Weights of a small mixture-of-experts language model, trained from scratch on English Wikipedia.
Experts: 48 experts in each of 6 layers, 2 picks a token, a shared expert of 128 neurons.
Below are experts of layer 5 (counted from 0) of a mixture-of-experts language model. Rows are named router (the router's row for the expert), gate (a neuron's input weights, with its number), up (a neuron's input weights, with its number) and show model dimensions 192-255. Each number is 128 + 24 x the weight over its row's rms, rounded and kept within 0 to 255. Numbers have three digits each.
After each expert's rows: a language model's description of what the expert responds to. This comes from a sample of Wikipedia text that the model never trained on.

# expert 29
router:154110129147114117133131119139136148113103158151105097126121150123175171130148100131169155132130118127127142142157116186147131084137166134118131078135099138157142127108130098152122124123116139
gate0:129145154154157156087135133114141158103133129118128109116102141132146139064096076121163135121132121130170130170107152131191143112148157114105149126128124131142118144143119103129122190109137150
up0:146171099152105159155123152169151137146138147141110102123163135142132143147074107114087110120120094121119075134111109146103108126147131142105127144127123097169108176151138116106132128140136109
Sports names and coordinates

# expert 15
router:144110138153111113140101091114120144105106145120126103136140115105106131123184091136132079144139128153125128098152122117118137123102134103139093075140133137154150123107127125154158110128149106
gate0:156116129156132154135134152119131063093115122130165106183173129137142128153116093138130165154104120138113121148139101080124112076080142125144126110115124140113079127138117114127151115088118105
up0:149118140104133119091123120088136151156152132122098160078139116094165135084129145131123108092130129108137142096141129104107127128126144181084187121126134117124161179121092127127136123125131142
Sentence-opening words

# expert 36
router:131132145134129150193148124130124139159106118182147111105153155099122112169145109135130127121124156133109150177127114120152129124142144113147111109137138161136122125129136143098115102108158114
gate0:105172138115166089173131150123113109158124162083168082150126121158113116109173124109145116138154137116081160141129117102112165072156170088152125139098137102163150129123165140113127142180124136
up0:138139111160131126156104114136137169136130110133114119125103134136128137126115159106139109123117140099116161123148163147147141162142145134132159121123159122105104122102108137122132119136111138
Nationality adjectives

# expert 17
router:102145142125103140102095077117143152114113189147120130084137134116128093137145098121158158122144121135123175147137141152122154080125137073153131086140107144123127114116116050147119126099114153
gate0:102156139084113136177145120114123153106129129133141091114135121127126122161157130140130169137176172116148141163124064137116113148149124107107068088130145152117097123148131108116114112128097128
up0:168128119171136107102087118112138096103122131117091143084114135109166091125147143169159119120085082124134134114160111083145127121158126162149159162131123122141168127089119163138146135165142135
Foreign name beginnings

# expert 38
router:106109141143093129163141109116130139125112154116154126149166170106127125164130099106114106162109118126131142124141123161117165087079128104132142103102116162153160140092150119167113121137109108
gate0:106129155095103095147144103153153125160108118131161123128149147123116130115128122119132142150100149177156146162133107160135146127099100136133121110184131156101132129145156106136102124094124161
up0:065167108093133102157135136121157140133162120142164148125133091126126122130085109094160135109092108128165102167140107102125118116126080128135110142151107128107160132162147130128099155060141146
Digits inside numbers

# expert 40
router:141157158135144115168124097105101144110125127156135075113120138125150109105182090144108139167127135154142109154149094135121170144149116136138079127074152140111141128147179126163133113098113132
gate0:122096119106119123120107178146124118114151105151088113144135168173136121172148137130127147102158106070141128158133143146098167133127134105163123135147130151112182118111151123168131107175135165
up0:135102106115123156139119167151158147116103116138107127141159164147129134168093167121134132113168137107160135163145116174107147134099105159168131142100094147102149127114145129121122166130176111
Event verbs and time prepositions

# expert 21
router:119119140135128117136100065117103134126088155123127122123172140091124139147107074141136138095115126133113143124146128167128127092072138092134104089136142149154126127118147122163129119136103110
gate0:134149162111162085142144084128083127120128078126142144122152114166132080109148134137127147137132111147129164140143084142101143106165095156140107163110132140109146113144096081084160114138158148
up0:124143066113138167108134101147122157119145098158084093125121142132131143112142084113150158160134129136111106141102114121121180113170161141163117149135136126157121103148122158076173134148138118
Scripts, taxa and math

# expert 39
router:132143131133111114149140127095124155134085112143168087124148106128133148137154125121122095127137094179151148130158105159156141127089116100170096118051073174129145095107169110150147117144112161
gate0:142155137150132143154141126140155145145117132124153131152132092152127098108138114125102184107150130111174128140155160111167068138105117132162139126158101135127110131123134149136130154081135107
up0:102143146144150116173134141091135148086090127094097139175127105152104097112145109126126118107129134127134100156158160113171086146091086143182113113149127103115149149114139095118112147118142134
Capital-letter acronyms

# expert 9
router:091102142137120137119103106096087117106109159128108121115134115126136085129158112127121164119097123128126167116143152157127138110118130070147134078123129126143156129120149061162146131106127126
gate0:116156139089110109137132142152157101131146115142198150123116119094141100135127099138169137111093087130130131145108131133121133117155127170131145147149106182123081134112180161129133119135136117
up0:139133136130140151100136109109117130096131128095153119104145170112154091148138145124185140133123125134140110089132164146129139153142139135150157137129130113094139116125147138136111144107154162
Word-initial fragments

# expert 7
router:084151145152118161165127129115100160145153164149120087144082130122139122123120122139118108135158151159176148147150118159162166133137110086128092154125122144120149089123145091131159138137100131
gate0:114146127086147136191129122161156116130156126119112105108192130125095149139121150139108123111172117100110123152140107159147068124124124124126125095077170151116107127154128099122096146080140175
up0:139114139096132134165095157132128093156132141117150147115171135127139154106146136113131097108152135109108117112141104151138139142136197066144173131140139139087126151109075085150121141102144131
Personal and proper names

# expert 3
router:153170169132123175160119099151071142140116110154129065127151115128115118144143099154093117133120136128112130160136172128116099130118124128148106094137128169136136131104144085138122133118124162
gate0:134154115127115128098143143126111146114144067133105122116125083157088152076168123140119133096133131125122148113135181163081156098139143076111139111117121126146132118186172178115155105106153158
up0:109138113131140155134171115083133095106133119131146146098128166169122106139141124137123162132155194091119140124168120200115125119114180150158118165109155191088123147133166150125092107093126079
Line breaks, heading ends

# expert 1
router:123132159126114129187126109115106154138096156124131151129152136096149146145110085141119121132133130152122134150128143144128131099097110109131129101125107139146143146117150106144132122123113101
gate0:132141115142122152119179094116130148145111119139116169098126102134155132111145107119129158121164180114130125123112153151098148177112129129099137171101121119150126140109101154134138135123066137
up0:129118174131092120131149130141105168116158144091102085148104143132105101164116116059122126143158122111125123091128129151122148165109133137111132135111146157111148172109103150135124151150135071
Personal name starts

# expert 41
router:153129130126093129135141092105107134153107138127134109077135144106085123127136070154131141138174132121118099131113118154155117108126132093165145082115088181129186138090137103135103113110122112
gate0:128172131100101129066111131145106146163116106098157128120103130115153164164100050178112126125127091134100113156140149122097124130128100145112106155082142154136113136107150114139127104110136097
up0:111115127185125118136146118114101136131106099148129166135146075176111092159125078085136146090197124134121112069131158086132101121135158117106127102155121110131111145121141100132101149168136121
Election table cells

# expert 20
router:135124151113145097183131137103116138132125130141109098116164159108155124122140118148173152174133107146115137180110120114086126098132130128106077108120142121142140147094162138170147120107122116
gate0:147152146118166134166121145141160132158119089156108145135133130099131073133103126118135109108134119084139132151106096132169131178121175086090139114138135171115085142130113106117118124128127143
up0:130157108139093140111124158106090120118091137141177141130124112147205152079144133177120126113134148179106121115133129121102155107131162134144148121142138064127152157112167101123098158144125127
Biography and census phrasing

# expert 33
router:121134145157102144127091109104119144104114164151110110105148156111165115136152105112147147147149120142111180164170165121124159109140149077152122128108124110111135110089115069116141120119110153
gate0:139139086106091130178137134117120133157141181126137154129100167097134128170122133108134147158114101071146175136121140090116140096134114147146126143167142102090125129142083116146027123172115162
up0:112129117113111081114182087128124120108086127118132127113130124104100097140099118078089140099159141128100172131107111106137101160124075114128183139101175106092161157140132132125161157185105119
Asian and Slavic names

# expert 0
router:132102131119123111166143088088114158152104134149131071099153140111155110111151088121174152144123114140137143132131107167118165094142145133131093128081113114166161130155124119176120122086078127
gate0:137144123122091132108132125127159116131149112151113140136115155102122123113144121126136118147143158177177156093158155139145129128121172151119131117122137119105137170129143159114139090111137115
up0:130194145125158165108108151167153168133135157085130123139104141146100123113130094133123076080108107090154096145132090122153125135131164114148182103114091146141157124129110095111121120138108092
Sports table cells

# expert 30
router:134120154133131126136127109104098143131099146153120143067136115147115107175142128132114104123171118130150161120125159159135109101119152107154158093104110168149109096073139109134093115152095110
gate0:148105147118084122134186116109104157088152143139125156094144142119118091141138115149127094117129140109174110126158130138136102094116152113117117155099126089119145116114154128135132105085095138
up0:124126091128071103128191106107115148093148172127127146116115139129109127151132142142139121120103142102143129152149154121119101114079147139165121160119106084133157078123157126149131117096103137
Section heading openers

# expert 22
router:117158133139136140200125111115138136110098154149114083110153149111135116108172103118113131140147113146122170143152130151120129141130135128130126086138115141131118119121139111117127102107122111
gate0:175144120130103188086132145145118131149084124104127141144089146115154142116141157128087149145153126114107158081094072096131085124111078136125143153137131155099083108126154091152179110116121110
up0:172130119123091159085115109132121153107085122152170130137130139143176130102135147143110152121130137106108123117103097098098111143094091114167153135107124187099095155127163127092135152123163112
Table pipes and list labels

# expert 12
router:111141150131123154153131098126124128133166162162097120133144122113123089120132102121142126120126109138170142150123085177122139111140146115126118093097103136113111153120150118134166132151138139
gate0:053164099118122106130076098132112117127105106122162181147103099154125123161102163080117158103127152123141124122121114146151163137104122160106124100107136161157166120157112078140129103103123126
up0:146104153128106127121141154108143157113141119123122077149136169129092145121136171124138136164133107158139109086176117110143102100124147132114128183147120112196112164103110118113134102132123139
Narrative verbs and pronouns

# expert 34
router:143140118158130183171130100111110126150107154141151084116148127126091119115139119117107109124157136182155116170118121144124124117102113120116119088131061144119170117135133136113153084131146160
gate0:095142143142130102143103116124090115168147118090171142151101128129095137131148153115145106146148115137072135117086098131156167126138135121125167119110090149101148144118065112101126086123131149
up0:131152160122151155075131120162153132156135125107132123093152141124069096113101133101162142168103163123114145110124134125105117112152128167113127152110102117156108113108112152181115095128095169
Infobox and taxobox line ends

# expert 35
router:105106138138133122151138099142128162116108122133125110125143171096136118138126103141116130123118148127177146129139127171112109099132156101101144106122124134121118130094129116153078142103083113
gate0:120149131145114143145155120163131152131159176090119167138107087116105102084134089127130132137130137112137140141182129133133111100089116126156114124162116132150163115143090154099132093155144094
up0:127133130147095153111159101141136125126152106130142152096119109123103120142116120090096138150168170130104152124163140103131149126123161145136117079140135098140132127092133100117123114103136127
Table and infobox punctuation

# expert 8
router:119140145143132128171124107101146118121112148145115110109161115113156087090147105145144128128130116152136135111148119110142114095135152092146090094107134169114111159084148101113117097134098132
gate0:076142115146126085122135135167105154188114151161095167127098158123125126101143128145156094142126072153161113111090109106119120106119108104108109138094098085158166154070128148149157123119137132
up0:128128130116119142118109129103131109130142124115136122128159070108147091122095155085119120155105180156120113139145123125081105136124182129149159096154155167116086136146167110127111115155112127
Definite article "the"

# expert 43
router:116152146124152132142148126118167119127096171148133093125138128109129117151152101122147158115126150129153143141127118159119089127119125103141126132146085122123152136067146131135131100138138130
gate0:151127150130162141125158130072142161080116137151099122104111097114118141129082100102141120110156115130161152138107111097104123116116141098129141140140104140118133161170134125120113138147129137
up0:104145104174107122148069139197107091113126088171142096101140152129172125145164122157120110094087117143082154082167113119128096100119144167157120113128138134112153121130139159144102140148091108
Conjunctions and auxiliaries

# expert 19
router:137180153096174139172158126144134130097106132179140104040159129126133109099118109134097148117132122165134153122140116121149148116108122124155105140113102149113099146110141106133117127119123122
gate0:161105121117076111118124160098150103132078090148104116128085141091163176098149156145124125122123101087126126159132109120103131149117093108169140119124167142111132154105126156147144105158101105
up0:072079071127146132114098107108097101135141121107137153112162099139098141160143098131142145156140133165098151085151149115141146133152144173106141147137098133160119087139129117094142132112131133
Words after "the"

# expert 13
router:153154128174113135132088089125118136108064153142155104094157128063108108126171094140128163102151150142126110151174101155118147115113119136169116143130129167104154064110172107134110102122080173
gate0:166165145134105153102147139134133113116102125113126088113100098095106147089125141122131143115162096111188124202115116128150114174111110119148104126137091137162127154145140116105104118163137138
up0:095079176152082140092134114111142169119182162084130121117122144123138124121117120111161145147141141135143139103136181118146102122128109109108127139105154142122106087130097086198119070105067119
Predicate words after be

# expert 44
router:088126126135133123171129114141109158123098133128162111146161124117129128110119131096141129125117099135135158185134108137110135092119141146126102107109132138160116114139132122151107142127110157
gate0:091120126124123143156147107158191133142127116140091112120150133122173139092128110140102122164129147119109081166116094142091130118134139114133135131136120117109077143147111192166116131121139130
up0:111103126128111151107099126146109121130085124111160135123125165122104149143179116140121116136129154127066160118153133111129124137109118132146118132080140125099139125126116127106106129139148114
Coordinates and measurements

# expert 24
router:082133172120160154163170126143128163149092128125155092118152137111148110119125119100112138103118123144131167097128112172155176098104114132196095106100088141136139080124141141176145115151092141
gate0:128094112124124145139135128102092127125114111099149095123129150115166132120122158145136146161163121081087119130145112139108113130106132078106177103143116137102131109115089115160133131114091183
up0:133143104119111119121110134153160128148158120143131170126120114128109116128106099114136118084108152167165148146123159100108149155172103163123165180124148129146126152132135156103147150136140095
Multi-digit numbers